config.toml
n_layer = 8
d_model = 768
n_experts = 80
experts_per_token = 4
d_expert = 224
d_shared_expert = 0
activation = "gelu"
moe_layers = [1, 3, 5, 7]
router_score = "sigmoid"
normalize_top_k = true
routed_scale = 2.5
balance_loss = 0.000158
balance_bias = true
router_logit_norm = 1.0
router_bias = true
n_groups = 8
groups_per_token = 4
init_std_router = 0.0244
lr_router = 0.00103
vocab_size = 10839
norm = "rmsnorm"
norm_eps = 1e-05
tie_embeddings = true
optimizer = "muon"
lr = 0.0176
beta1 = 0.93
grad_clip = 2.0
batch_tokens = [65536, 131072]
seq_len = 1024
train_tokens = 1042000000
steps = 11258
dataset = "wikipedia_en"
Below are experts of layer 5 (counted from 0) of a mixture-of-experts language model. Rows are named router (the router's row for the expert), up (a neuron's input weights, with its number) and show model dimensions 384-479. Each number is 200 + 30 x the weight over its row's rms, rounded and kept within 0 to 999.
After each expert's rows: "gets" lists some tokens that make up at least twice as much of what it gets as of all text. This comes from a sample of Wikipedia text that the model never trained on. Tokens count by the router's weight.

# expert 64
router,223,175,171,201,239,225,214,184,148,232,202,225,227,228,149,267,203,234,219,145,207,172,192,215,172,193,165,186,240,161,210,252,224,148,211,191,177,182,181,197,204,221,185,202,225,200,263,222,252,190,223,204,234,185,212,206,270,180,196,221,144,215,250,200,233,232,239,188,190,213,159,198,237,175,230,237,184,164,220,152,145,246,234,190,196,239,188,196,139,216,178,207,118,205,208,215
up0,239,192,214,197,241,196,163,169,183,242,256,165,210,197,162,236,187,150,215,238,204,204,168,162,191,200,172,228,157,216,178,231,242,184,177,201,165,176,190,221,199,222,230,205,250,191,192,235,212,219,194,182,195,193,143,236,177,192,204,188,160,218,243,212,187,156,180,180,171,231,204,182,190,150,197,219,267,268,182,198,179,199,205,217,224,232,175,147,232,224,218,230,156,246,171,231
gets: "1", "2", "5", "0", "3", "7"

# expert 72
router,170,180,174,195,192,217,228,181,221,228,182,208,221,166,195,169,187,188,159,187,212,253,170,201,176,205,211,215,266,203,253,181,179,197,191,198,179,261,230,222,242,202,187,206,216,175,136,165,189,202,197,218,234,208,288,195,208,199,211,189,232,143,124,223,257,182,170,244,202,210,208,204,209,210,213,273,215,196,176,191,186,204,225,195,202,169,162,247,219,208,241,210,190,190,199,231
up0,188,173,201,193,220,209,236,182,200,207,165,194,197,164,234,182,124,181,181,203,211,233,127,178,179,216,199,178,183,141,169,249,209,181,184,266,215,217,213,215,166,243,198,161,183,189,191,193,167,207,212,239,177,170,266,221,204,217,128,196,202,237,140,231,226,226,169,150,199,147,220,186,189,248,214,235,164,213,214,173,216,179,171,199,190,169,181,163,222,249,189,189,208,173,145,168
gets: " of", " with", " on", " by", " to", " for"

# expert 75
router,164,210,171,171,208,164,278,280,214,221,240,213,185,163,222,197,162,211,289,178,187,167,245,215,217,220,214,205,201,243,204,146,208,227,147,183,175,142,184,194,219,222,172,204,198,208,192,218,156,217,174,204,195,129,155,180,161,161,162,194,194,112,161,194,260,227,165,207,266,241,148,245,202,173,180,163,167,204,199,174,200,213,223,245,234,208,199,192,244,191,214,129,211,238,186,217
up0,237,255,190,183,153,193,261,205,214,258,181,216,180,192,271,180,133,215,242,202,252,190,129,212,170,162,245,152,221,202,208,145,216,148,220,182,175,149,219,203,169,217,192,217,236,194,198,193,165,272,246,233,129,208,191,187,180,191,195,272,218,194,205,219,178,152,167,203,262,212,206,180,198,193,81,228,221,181,166,178,166,226,175,223,233,176,242,201,230,192,223,210,205,192,198,203
gets: " ", ",", " (", "–", "s", "),"

# expert 40
router,158,169,169,164,202,190,229,197,195,232,213,209,189,197,177,219,196,189,156,192,209,215,146,207,238,180,191,215,206,187,157,202,189,233,213,151,211,234,246,171,186,221,185,196,201,154,202,246,197,211,222,189,214,216,175,268,217,266,152,193,259,224,197,180,207,180,186,207,148,202,148,207,148,189,208,213,191,171,174,169,224,222,227,190,186,200,189,182,221,185,187,223,167,224,194,174
up0,160,203,184,228,158,191,170,164,194,217,165,161,182,166,244,259,147,194,208,191,224,226,171,168,185,191,217,263,250,228,181,162,222,167,226,206,216,219,251,182,193,175,173,239,181,154,198,184,186,193,175,176,211,161,179,229,212,176,270,180,214,175,230,189,206,172,226,165,189,188,154,203,240,218,244,206,202,191,188,207,184,241,160,136,217,188,188,180,169,197,174,251,160,200,219,162
gets: " \"", " not", "%", "ly", " more", " '"

# expert 9
router,205,159,186,245,200,183,186,190,207,183,176,216,211,207,190,210,215,232,180,189,157,228,154,180,214,221,237,208,233,257,166,220,224,201,238,183,173,228,209,199,218,191,192,203,206,217,154,187,238,188,208,248,140,180,269,172,190,215,141,184,207,171,195,188,186,166,220,212,249,224,240,219,190,185,247,178,229,250,229,220,215,233,197,175,202,192,157,226,198,188,227,198,230,189,183,213
up0,259,178,151,225,174,194,204,244,144,186,240,212,173,239,241,202,137,217,163,182,166,183,157,172,239,199,211,184,204,230,175,204,212,184,217,213,208,235,237,169,222,183,188,215,192,172,210,230,192,215,204,223,188,181,189,201,273,196,178,199,216,224,145,179,216,168,211,198,192,177,232,201,156,199,242,228,191,229,186,241,175,223,179,167,187,178,185,175,198,259,159,242,245,224,254,228
gets: " in", " of", " for", " is", " with", " was"

# expert 66
router,209,196,226,222,232,170,225,182,186,207,234,233,235,224,220,261,247,200,177,234,163,146,153,178,231,176,174,185,163,164,174,232,197,167,208,181,207,214,222,159,225,205,211,228,217,210,211,131,236,220,192,187,247,218,230,183,193,257,185,178,189,218,219,199,222,226,210,236,198,181,142,186,206,146,176,233,228,206,199,179,203,162,199,201,172,249,185,212,238,205,185,231,209,215,189,169
up0,209,235,190,194,191,155,230,205,147,212,201,233,173,215,225,174,198,194,200,227,197,270,198,146,188,236,155,187,246,212,209,224,169,235,223,137,272,218,211,186,219,235,225,211,209,199,231,166,213,205,213,210,247,193,205,126,220,217,160,250,187,214,193,185,202,244,180,169,175,231,229,200,235,194,197,196,267,218,174,237,197,233,154,248,237,271,224,178,232,256,169,222,161,205,175,234
gets: " ", " first", " P", " end", " second", " H"

# expert 47
router,176,232,193,207,153,182,194,178,168,211,188,243,223,212,247,222,227,184,206,194,157,185,160,211,135,212,194,177,185,218,217,197,205,213,169,185,214,251,206,210,195,211,202,227,175,214,229,148,216,212,190,198,221,251,211,198,168,194,232,200,214,165,231,200,237,204,136,199,275,160,168,208,164,182,206,153,195,233,164,146,173,192,233,155,183,191,152,196,210,168,190,204,170,245,228,200
up0,192,176,213,220,202,176,233,207,267,227,214,208,201,228,164,227,262,193,212,197,192,208,202,148,179,218,193,181,210,191,205,203,147,224,178,207,208,214,184,194,224,162,186,182,194,172,220,157,230,198,184,187,244,235,152,198,135,242,212,223,190,222,214,206,207,202,185,206,205,229,200,206,220,195,228,162,216,197,236,182,202,178,170,195,183,171,221,224,258,219,117,124,235,238,188,190
gets: " P", " p", "P", ":", "2", "3"

# expert 29
router,255,228,214,259,162,241,168,216,176,182,226,232,238,237,189,195,238,248,184,188,210,151,220,223,162,225,210,179,156,136,212,215,133,203,257,261,164,161,182,206,193,199,157,169,191,230,146,175,209,189,189,186,166,160,249,187,210,244,191,149,223,218,210,164,203,206,215,255,226,177,209,215,200,161,193,230,240,183,214,154,214,189,125,245,205,170,183,219,188,223,236,231,172,192,237,273
up0,195,210,176,182,161,213,249,201,212,144,222,182,218,221,149,194,181,183,181,200,193,156,191,238,211,221,234,206,161,157,198,240,213,231,170,153,170,177,239,184,191,217,168,182,212,208,209,204,228,197,211,206,173,184,183,186,203,231,168,225,168,203,266,211,220,204,236,150,215,228,233,244,208,203,188,189,197,192,212,162,195,218,147,183,204,225,160,185,198,156,160,158,233,188,178,253
gets: " and", " or", "O", " O", " &", " but"

# expert 76
router,164,223,193,267,208,160,178,167,176,185,154,186,225,258,222,191,197,229,226,202,217,279,204,155,269,197,175,194,173,248,204,165,226,227,173,177,225,184,216,162,208,191,176,151,166,177,222,216,242,173,203,182,272,177,231,187,208,221,184,178,213,206,195,216,214,212,208,211,193,224,181,192,222,208,193,205,185,213,167,208,222,239,178,165,221,190,187,211,205,153,155,146,170,216,195,202
up0,195,168,163,207,243,197,178,244,213,216,176,267,190,207,204,197,220,235,195,201,196,235,191,163,145,215,199,196,219,207,228,173,145,226,144,216,274,168,127,208,231,153,189,202,202,205,186,177,240,212,151,189,158,240,199,168,166,271,182,140,205,264,160,197,188,235,204,213,133,201,223,158,203,146,212,187,209,200,204,187,235,164,193,223,221,217,214,184,168,203,185,230,188,187,194,226
gets: " ", "\n", "–", ".", "ian", " American"

# expert 1
router,162,233,244,192,187,197,161,243,213,216,242,219,186,194,245,224,173,219,203,179,187,196,159,213,221,170,208,186,176,254,219,198,207,274,163,259,227,127,175,171,196,185,182,244,218,221,218,251,193,177,199,215,225,223,174,226,244,164,243,179,245,140,192,194,210,246,161,200,167,210,200,226,184,191,228,211,213,184,202,209,160,194,172,162,213,181,204,198,180,206,268,149,219,152,193,250
up0,187,183,211,247,207,191,215,201,178,162,156,228,212,217,231,189,249,208,176,158,196,157,162,216,185,153,293,214,197,163,211,216,220,219,154,175,210,180,222,219,188,260,229,194,210,202,138,218,197,175,220,172,198,210,215,255,231,139,211,261,153,166,180,185,209,181,188,205,226,205,200,225,254,182,193,259,182,205,169,205,138,227,195,227,161,215,147,171,221,180,139,181,229,169,177,226
gets: ",", "s", " an", "ers", "es", "=="

# expert 61
router,207,260,221,184,187,214,165,208,150,141,218,176,178,222,257,200,244,184,246,209,258,188,197,217,170,167,196,187,139,206,168,256,160,220,241,231,213,225,168,246,183,205,155,208,161,196,187,212,257,206,170,179,184,170,201,184,215,204,210,171,214,218,223,168,230,227,228,224,271,179,184,215,207,187,222,202,279,198,216,209,206,193,158,258,187,236,198,225,168,158,230,224,183,244,214,263
up0,213,234,224,218,221,216,211,167,225,218,196,232,221,248,176,186,162,186,168,178,213,175,259,218,203,192,188,201,202,163,207,237,178,203,197,222,221,221,130,181,266,215,268,214,186,197,197,230,229,205,209,178,185,193,232,196,225,234,178,252,165,201,228,150,158,209,189,227,241,152,205,183,232,178,207,212,201,239,221,152,190,209,162,196,178,175,202,162,183,209,176,228,220,242,173,174
gets: " in", "=", "O", "T", "D", "L"

# expert 21
router,173,213,245,178,174,150,282,200,227,214,199,204,146,203,177,172,203,189,198,274,201,158,200,241,166,175,184,194,192,209,231,191,162,192,192,160,209,180,222,214,245,182,215,219,222,221,188,147,152,148,283,180,154,192,253,213,227,244,232,228,182,196,249,203,214,194,212,184,227,150,258,183,181,220,182,225,221,158,173,236,242,202,214,218,213,198,178,234,172,217,215,230,188,161,234,248
up0,227,152,216,141,180,219,230,230,238,198,189,219,216,161,217,224,198,204,159,226,211,191,227,186,233,213,180,198,230,201,218,183,248,163,203,190,242,241,187,221,200,182,190,208,194,210,186,211,188,197,176,234,217,200,229,211,195,221,182,228,204,227,243,233,157,219,215,207,160,197,236,171,216,161,175,178,256,197,202,176,148,157,193,225,192,171,168,216,221,207,204,174,244,173,173,186
gets: " ", " $", " School", " art", " station", " public"

# expert 60
router,231,140,164,199,145,154,131,228,199,230,193,148,155,186,237,209,201,168,187,201,237,211,179,243,179,171,250,154,177,175,265,191,205,212,192,224,201,130,232,227,205,199,237,202,226,146,200,172,206,216,215,174,192,192,208,209,218,182,175,199,187,210,194,170,207,225,236,165,268,175,181,231,220,204,184,214,234,168,238,212,225,174,228,220,215,229,221,160,239,175,231,253,172,249,116,258
up0,180,235,185,192,190,186,150,177,232,147,198,125,195,152,218,195,208,240,190,180,192,222,169,188,213,168,246,195,207,227,210,248,242,206,183,167,229,180,174,204,226,246,273,188,207,191,252,144,186,202,198,233,272,210,164,149,223,150,168,199,221,210,159,161,232,176,246,190,183,230,182,221,182,181,178,145,208,175,194,174,198,264,159,230,205,239,223,188,230,141,180,174,173,171,168,212
gets: " to", " G", " R", " W", "w", "B"

# expert 44
router,223,192,209,242,183,214,155,183,198,164,224,208,181,176,210,247,215,282,247,219,179,211,214,226,191,139,186,186,218,219,173,177,240,180,194,179,198,236,227,182,230,225,263,133,189,182,187,241,217,252,239,248,214,230,176,196,201,229,225,189,224,262,192,190,201,177,229,214,149,161,189,192,175,203,178,139,149,201,194,187,226,242,201,230,168,193,204,225,223,253,204,174,196,179,223,195
up0,243,210,212,187,180,232,208,213,225,179,188,209,222,258,159,218,210,199,174,197,196,206,234,227,194,184,219,172,203,191,173,189,210,190,221,179,237,176,179,220,203,159,210,144,187,186,216,177,162,221,180,166,197,202,227,154,206,203,158,208,229,215,258,152,212,177,187,205,211,234,203,240,198,239,191,228,177,219,196,203,240,226,178,196,226,144,159,160,226,224,235,235,242,143,207,219
gets: " \"", " |", " b", "ing", " in", "\n"

# expert 59
router,263,156,181,249,232,188,222,197,214,172,194,229,213,223,238,257,184,174,217,188,219,178,187,199,189,227,180,166,224,168,246,170,121,215,189,211,170,199,220,204,145,192,211,190,194,257,204,189,116,231,177,157,130,170,197,246,234,186,139,195,220,146,171,174,215,235,171,189,213,216,201,144,162,175,143,208,223,276,236,134,249,164,189,138,240,231,192,225,141,181,199,225,229,233,125,207
up0,213,243,171,212,156,156,253,138,192,270,227,189,207,194,199,243,180,229,157,193,183,181,209,174,167,164,245,190,203,176,195,180,214,161,222,219,153,179,145,175,203,163,257,177,198,241,218,207,188,197,215,225,198,225,202,237,177,202,130,232,245,217,199,181,169,223,129,203,200,161,189,162,236,205,153,221,256,269,146,183,216,175,198,250,195,244,194,207,203,232,157,177,166,215,186,191
gets: " a", "0", "1", "2", "3", "6"

# expert 36
router,191,187,220,176,195,214,219,226,207,194,202,165,132,232,164,210,203,203,209,186,260,186,198,253,199,196,196,205,196,130,199,196,142,210,161,216,194,203,213,195,188,203,250,166,226,225,161,165,194,207,215,173,150,199,178,157,191,208,196,197,169,250,200,161,272,181,209,214,188,211,221,151,187,192,144,229,185,181,208,168,188,171,206,175,225,236,215,200,193,217,172,247,209,184,131,165
up0,220,190,184,205,247,206,201,199,172,145,231,156,245,184,230,208,191,163,203,206,224,193,181,178,197,193,154,225,193,213,212,222,200,261,224,224,228,207,176,222,236,182,199,212,172,169,219,255,105,187,235,227,173,212,199,164,232,252,166,193,198,195,172,184,221,136,183,213,174,217,208,177,142,186,256,199,217,159,208,231,141,197,194,251,231,192,247,227,189,176,215,258,234,253,226,208
gets: " as", " had", " has", " is", " have", "a"

# expert 8
router,210,212,209,239,167,219,162,197,176,172,212,207,240,219,223,216,147,247,198,281,211,234,218,195,190,206,169,184,194,208,153,212,211,178,196,235,172,222,265,196,193,194,229,177,197,255,124,215,172,177,180,172,233,221,189,242,261,143,224,163,250,218,193,197,186,206,156,165,194,246,203,227,230,217,224,177,179,217,174,224,167,206,226,175,195,195,194,212,203,197,203,181,198,187,166,240
up0,205,180,186,218,156,237,197,200,142,206,155,167,213,197,161,249,236,218,202,202,193,150,180,244,180,179,200,207,200,184,194,122,191,174,200,192,188,200,217,238,259,231,248,213,202,173,119,171,264,206,183,185,192,199,220,218,222,133,249,235,202,201,202,151,248,205,135,158,186,175,192,164,203,190,255,204,186,218,121,238,169,176,168,260,239,158,240,158,212,211,198,167,179,175,214,247
gets: " and", " (", ",", " ", ";", "),"

# expert 37
router,176,217,131,192,216,179,200,221,211,171,222,215,211,214,188,214,192,173,193,237,161,147,203,211,249,166,119,193,120,153,207,197,154,222,224,183,171,241,227,228,195,171,183,222,202,245,197,228,236,191,217,152,173,200,217,223,201,185,205,252,153,253,231,232,221,186,186,205,203,177,255,190,213,147,178,218,175,204,166,255,215,230,253,184,216,198,188,169,250,173,227,222,219,185,185,236
up0,206,164,200,178,222,156,153,171,186,186,197,137,235,232,189,175,232,205,182,169,126,166,189,252,247,216,221,246,220,229,238,172,240,182,197,243,167,177,207,222,198,186,216,209,181,155,253,235,234,229,206,224,217,230,189,211,163,162,218,231,190,159,179,177,235,162,208,265,242,183,223,265,241,240,206,180,170,155,184,192,253,198,164,180,179,210,250,237,231,219,193,248,177,210,224,203
gets: " in", " |\n", " on", " In", "In", " May"

# expert 16
router,270,181,197,209,169,212,191,169,199,213,203,195,220,160,207,172,219,179,194,223,203,170,200,213,223,215,168,217,224,173,164,194,183,160,231,239,197,201,222,200,224,231,142,201,205,188,211,187,137,207,257,185,189,215,188,237,280,187,181,176,176,150,219,177,181,212,253,219,180,212,236,221,186,196,188,312,239,185,173,198,198,150,209,212,198,202,234,195,140,202,205,163,200,183,176,167
up0,225,237,243,196,189,228,212,170,197,171,184,202,193,188,248,243,202,256,208,228,226,197,174,152,235,197,193,241,207,237,164,170,170,211,194,229,209,145,218,185,227,212,209,225,187,212,204,249,205,224,162,232,207,224,221,221,194,224,194,189,177,199,230,235,174,193,221,229,160,190,205,190,229,218,165,169,160,219,142,221,200,195,119,224,166,227,202,147,171,146,187,171,183,222,234,215
gets: ",", "\"", "'", " d", " f", " st"

# expert 0
router,215,146,178,179,181,181,221,192,140,200,198,172,248,171,191,197,229,232,188,194,202,159,229,184,172,172,177,177,199,133,260,168,244,194,189,236,178,182,171,181,134,162,180,139,177,151,182,196,247,174,231,235,199,187,223,188,163,184,196,215,233,235,229,198,139,234,138,201,188,150,197,218,255,156,264,231,223,193,195,279,221,207,249,184,208,255,185,196,206,194,153,246,215,247,154,170
up0,246,191,183,195,214,248,209,224,259,200,181,208,262,219,193,206,181,213,197,230,199,208,190,181,207,240,147,247,189,204,168,184,224,232,271,215,199,191,149,169,231,178,167,159,182,203,195,238,256,186,182,156,228,267,195,262,194,239,217,177,194,226,154,172,158,192,186,231,217,221,193,177,221,185,225,199,210,203,213,171,172,199,157,143,187,228,206,229,220,177,157,250,223,242,211,263
gets: " S", " B", " H", " P", "S", " R"

# expert 12
router,187,172,193,202,240,201,170,226,218,186,192,178,238,174,203,226,247,203,181,195,208,178,197,194,214,231,195,205,185,262,201,253,187,241,204,194,181,231,202,178,213,164,245,204,186,219,190,189,205,170,207,195,208,179,192,181,217,171,225,181,208,195,252,229,196,187,176,218,219,177,280,138,211,232,173,245,184,232,227,267,199,198,166,182,224,204,208,246,196,231,225,222,201,206,210,224
up0,178,184,160,226,187,152,149,201,168,135,163,191,215,158,167,180,186,202,255,212,186,164,186,193,181,263,211,183,221,225,169,176,218,201,203,200,222,221,202,183,166,178,167,250,155,255,177,214,232,194,157,195,158,218,241,224,274,181,158,204,203,207,156,189,256,212,180,207,204,238,218,205,189,233,184,200,187,224,214,237,176,235,175,176,249,181,157,155,203,229,230,220,207,261,241,181
gets: "==", "s", " would", "ers", " can", "es"

# expert 54
router,209,189,180,213,190,205,189,197,161,211,202,229,207,184,206,203,215,200,243,168,210,250,130,201,188,200,173,181,235,142,238,157,188,190,213,242,178,215,186,228,223,216,199,171,174,222,197,163,214,184,224,156,186,212,225,210,160,183,216,193,125,193,212,197,180,233,171,182,227,151,209,210,151,178,140,200,246,246,234,185,228,143,231,176,187,196,194,183,161,212,165,184,159,209,190,229
up0,190,170,195,208,211,234,219,213,242,134,193,197,212,202,193,217,185,141,238,184,232,186,198,144,186,219,202,183,255,199,231,179,162,199,224,203,180,169,180,183,204,193,202,248,231,158,140,135,262,191,216,143,224,206,208,185,213,175,222,233,165,213,140,189,203,211,241,244,261,277,230,219,173,226,229,187,181,247,218,211,179,222,195,224,190,183,214,180,215,244,191,193,243,139,194,190
gets: ",", " g", " t", " p", " st", " c"

# expert 58
router,246,233,225,207,196,166,185,224,235,220,209,207,236,239,206,157,189,168,182,207,156,193,175,193,196,148,188,216,140,225,162,222,168,217,223,228,226,235,163,214,208,201,229,249,247,247,192,189,203,188,232,176,203,148,172,174,123,168,206,196,180,185,203,222,188,180,137,247,233,223,236,204,199,180,200,212,195,193,217,197,188,185,192,197,198,161,214,224,201,182,192,161,222,194,115,189
up0,234,202,195,197,197,220,214,243,238,140,180,223,193,237,147,213,197,237,156,136,156,210,208,197,197,183,189,187,210,129,254,200,143,178,135,156,189,159,245,207,207,172,292,182,195,194,200,192,158,206,197,225,202,181,218,166,185,190,238,219,207,154,196,155,248,230,220,225,218,252,158,224,179,215,165,154,164,201,155,223,194,169,173,236,244,233,217,190,181,227,232,204,219,198,176,163
gets: " the", " in", "'s", "v", " The", "ov"

# expert 33
router,234,216,154,195,133,199,219,153,222,155,165,236,198,209,181,180,193,202,233,238,171,246,243,185,199,173,258,243,181,202,208,237,153,243,191,178,244,193,191,218,223,218,181,192,196,288,206,192,190,223,208,198,203,161,194,220,147,196,239,192,200,228,161,202,235,215,224,226,211,229,150,205,243,169,197,203,196,176,216,226,209,230,254,263,171,198,173,186,178,183,174,182,184,234,181,179
up0,200,217,180,213,211,273,168,256,228,186,244,209,179,233,196,189,154,242,185,208,221,179,186,202,175,178,203,187,236,201,215,189,228,250,220,246,241,215,183,204,200,236,242,153,144,222,215,197,212,212,222,246,196,169,216,212,220,224,189,193,122,200,175,177,210,254,183,176,210,245,174,235,215,167,198,165,168,241,155,194,157,221,203,176,183,134,201,151,220,186,202,219,186,213,177,223
gets: ":", "h", "'s", " a", "g", " of"

# expert 30
router,218,224,255,179,178,207,184,199,170,247,248,167,193,179,224,213,207,211,197,198,189,163,185,168,261,140,230,226,200,195,205,199,229,160,227,165,195,206,195,211,210,203,204,186,186,160,236,213,153,204,187,171,186,192,162,172,157,170,125,194,220,178,237,203,206,187,134,253,144,252,138,152,221,192,229,192,236,226,222,223,231,210,194,185,243,169,161,192,217,248,260,166,192,118,178,162
up0,279,188,156,189,199,156,240,220,238,166,161,218,208,209,217,203,237,207,222,176,171,201,190,169,184,165,202,191,193,201,191,201,211,231,180,198,183,145,160,182,199,197,205,233,263,179,199,209,193,208,212,190,189,264,143,154,225,188,216,252,214,220,171,212,233,227,189,229,175,202,193,164,155,186,205,208,176,213,246,234,220,231,201,204,231,139,220,170,207,206,183,160,200,208,163,266
gets: " the", " a", " his", " /", " their", " Born"

# expert 6
router,241,174,189,237,200,226,184,241,219,215,207,195,229,185,245,231,239,140,186,201,192,184,229,184,167,201,172,199,195,287,168,224,167,195,256,200,200,207,138,237,251,220,224,141,200,184,230,222,219,161,161,180,239,234,181,226,208,184,186,189,180,193,183,234,211,142,203,191,241,172,234,206,156,172,222,198,143,199,184,197,156,158,207,246,175,175,200,175,163,127,242,222,195,208,191,188
up0,200,160,177,194,222,167,155,166,161,168,175,162,176,195,213,146,185,242,217,187,163,162,199,162,134,160,173,193,194,228,224,171,167,238,175,191,230,170,193,167,248,165,214,222,211,209,189,196,263,199,153,175,201,177,236,235,158,231,202,277,202,185,223,161,219,236,222,179,222,233,151,185,182,148,181,225,220,211,238,220,190,185,222,222,184,175,201,191,256,191,144,182,163,255,215,189
gets: " the", " |", " The", "==", "The", "|"

# expert 62
router,203,240,143,183,208,183,189,176,203,181,199,208,256,204,215,199,237,226,148,200,179,146,213,158,215,195,176,244,156,240,197,248,175,202,188,230,173,210,203,209,183,139,242,115,175,211,217,241,202,196,186,132,243,208,262,188,253,195,251,208,176,191,200,202,218,210,207,182,197,207,232,216,190,220,223,166,184,174,229,219,151,186,193,138,190,212,174,241,202,173,294,193,123,165,238,199
up0,229,141,169,193,203,176,187,205,177,201,174,222,194,167,222,204,207,236,146,185,219,174,204,223,202,240,223,212,157,180,191,156,185,188,258,252,241,220,193,223,186,158,225,189,234,221,207,228,236,227,213,179,164,180,225,193,248,188,188,233,177,200,173,140,202,191,174,200,225,210,194,163,160,212,177,180,227,178,184,220,129,162,189,230,177,157,209,218,181,252,215,209,179,194,187,195
gets: ",", " |\n", " in", " |", " be", "\n"

# expert 3
router,206,185,172,268,194,193,163,191,212,192,214,197,203,212,216,183,223,214,183,249,181,182,226,206,177,246,160,196,218,301,178,164,229,251,194,187,152,237,252,203,201,217,141,177,199,192,156,266,162,199,203,263,231,167,169,190,229,224,221,210,162,147,192,211,250,201,267,148,222,240,209,250,211,250,246,211,221,201,211,158,198,196,215,156,183,179,162,192,197,183,228,188,166,160,210,168
up0,213,201,158,192,228,224,236,220,223,202,165,181,203,149,170,251,203,209,208,158,204,196,215,211,193,139,207,198,197,243,195,140,254,211,198,179,219,227,185,161,206,216,187,240,213,191,248,253,210,234,196,205,205,240,211,182,225,220,191,168,221,220,170,208,203,184,232,140,162,224,201,174,166,256,208,200,118,162,189,197,214,214,146,165,196,180,224,180,186,206,220,220,151,175,264,208
gets: " and", ",", " with", ".", ";", " which"

# expert 27
router,140,190,262,174,215,202,166,137,207,187,152,215,189,180,171,170,220,199,182,173,189,191,194,212,204,279,198,172,195,183,233,180,175,204,206,204,216,200,200,202,200,182,181,233,155,174,234,225,180,210,246,232,256,217,208,207,207,259,235,186,238,203,193,209,208,224,142,224,221,214,180,181,190,158,219,183,222,184,175,171,183,204,213,188,224,217,207,261,156,253,224,157,145,220,196,254
up0,233,172,228,231,223,200,233,181,166,180,200,247,176,232,236,182,185,225,215,196,155,209,214,218,235,197,192,238,221,198,154,190,204,174,188,169,190,208,178,181,212,146,185,152,178,152,254,204,223,175,240,214,227,220,201,159,218,214,211,225,173,236,231,163,212,207,177,155,212,175,191,171,180,189,170,204,164,159,226,214,202,240,167,171,205,203,201,185,154,215,140,195,220,161,248,186
gets: " of", " on", " for", " with", ".", " to"

# expert 78
router,173,182,205,182,206,164,211,179,198,210,207,205,203,194,198,197,234,221,237,189,192,145,207,200,215,222,158,161,187,233,172,192,215,195,176,223,211,181,212,178,247,185,232,188,193,182,170,176,264,180,266,166,202,197,166,222,228,191,149,244,151,148,146,177,193,194,184,253,169,219,198,211,180,157,157,280,214,192,225,223,206,153,224,243,185,223,196,179,135,207,233,187,194,172,192,234
up0,240,217,189,156,192,247,170,195,212,180,179,204,231,195,229,166,151,246,199,215,190,205,278,183,182,194,215,184,169,234,177,195,213,219,243,183,261,154,246,138,259,223,186,200,248,197,179,238,211,211,208,207,200,200,232,235,165,202,214,175,199,229,189,147,214,186,182,181,200,227,221,179,259,166,109,170,173,129,170,177,166,235,185,206,220,156,203,190,173,168,192,192,199,194,203,173
gets: " ", "==", "ing", "er", "an", "i"

# expert 5
router,174,255,173,179,209,168,206,148,259,179,233,197,215,213,174,187,201,208,220,177,173,229,180,152,190,152,182,187,206,294,232,236,210,185,243,188,158,184,181,211,200,149,145,239,201,230,137,210,170,233,190,245,216,160,237,178,150,188,188,177,165,191,137,180,215,224,162,192,268,199,242,241,163,194,226,260,194,216,181,161,204,177,241,175,198,199,169,221,200,211,175,206,162,182,209,188
up0,187,184,212,213,211,178,255,182,204,220,221,195,172,223,146,194,189,145,194,218,229,240,197,177,237,192,210,155,208,231,240,233,181,175,221,203,232,257,194,214,207,176,155,199,220,182,132,158,204,159,198,191,197,162,196,158,230,206,193,251,207,241,167,220,180,135,203,196,217,193,243,225,147,209,204,183,148,231,172,167,226,225,182,150,226,200,229,177,225,198,163,196,223,206,239,174
gets: " the", " a", " an", " his", " The", "'s"

# expert 65
router,194,180,197,190,158,186,220,195,213,193,162,273,195,155,233,179,222,195,200,187,166,138,190,197,171,212,182,195,184,260,193,203,126,217,194,191,209,204,237,203,201,227,197,189,177,148,223,205,172,197,159,216,236,216,164,214,189,224,228,242,161,240,145,213,167,204,182,190,207,174,222,205,192,209,191,214,230,196,199,194,200,204,183,218,188,193,161,232,185,229,204,215,157,217,200,212
up0,197,233,176,184,188,232,195,229,217,193,203,240,152,236,169,210,212,172,184,153,214,208,250,177,147,176,179,206,184,222,210,221,171,198,241,177,220,221,212,151,194,215,196,196,170,154,182,210,202,254,189,279,197,158,164,203,237,218,229,241,264,147,181,195,209,226,170,147,243,171,244,221,282,171,197,179,234,221,175,188,236,253,132,200,199,182,227,175,220,231,160,197,180,161,158,161
gets: " to", "1", "2", "3", "0", " was"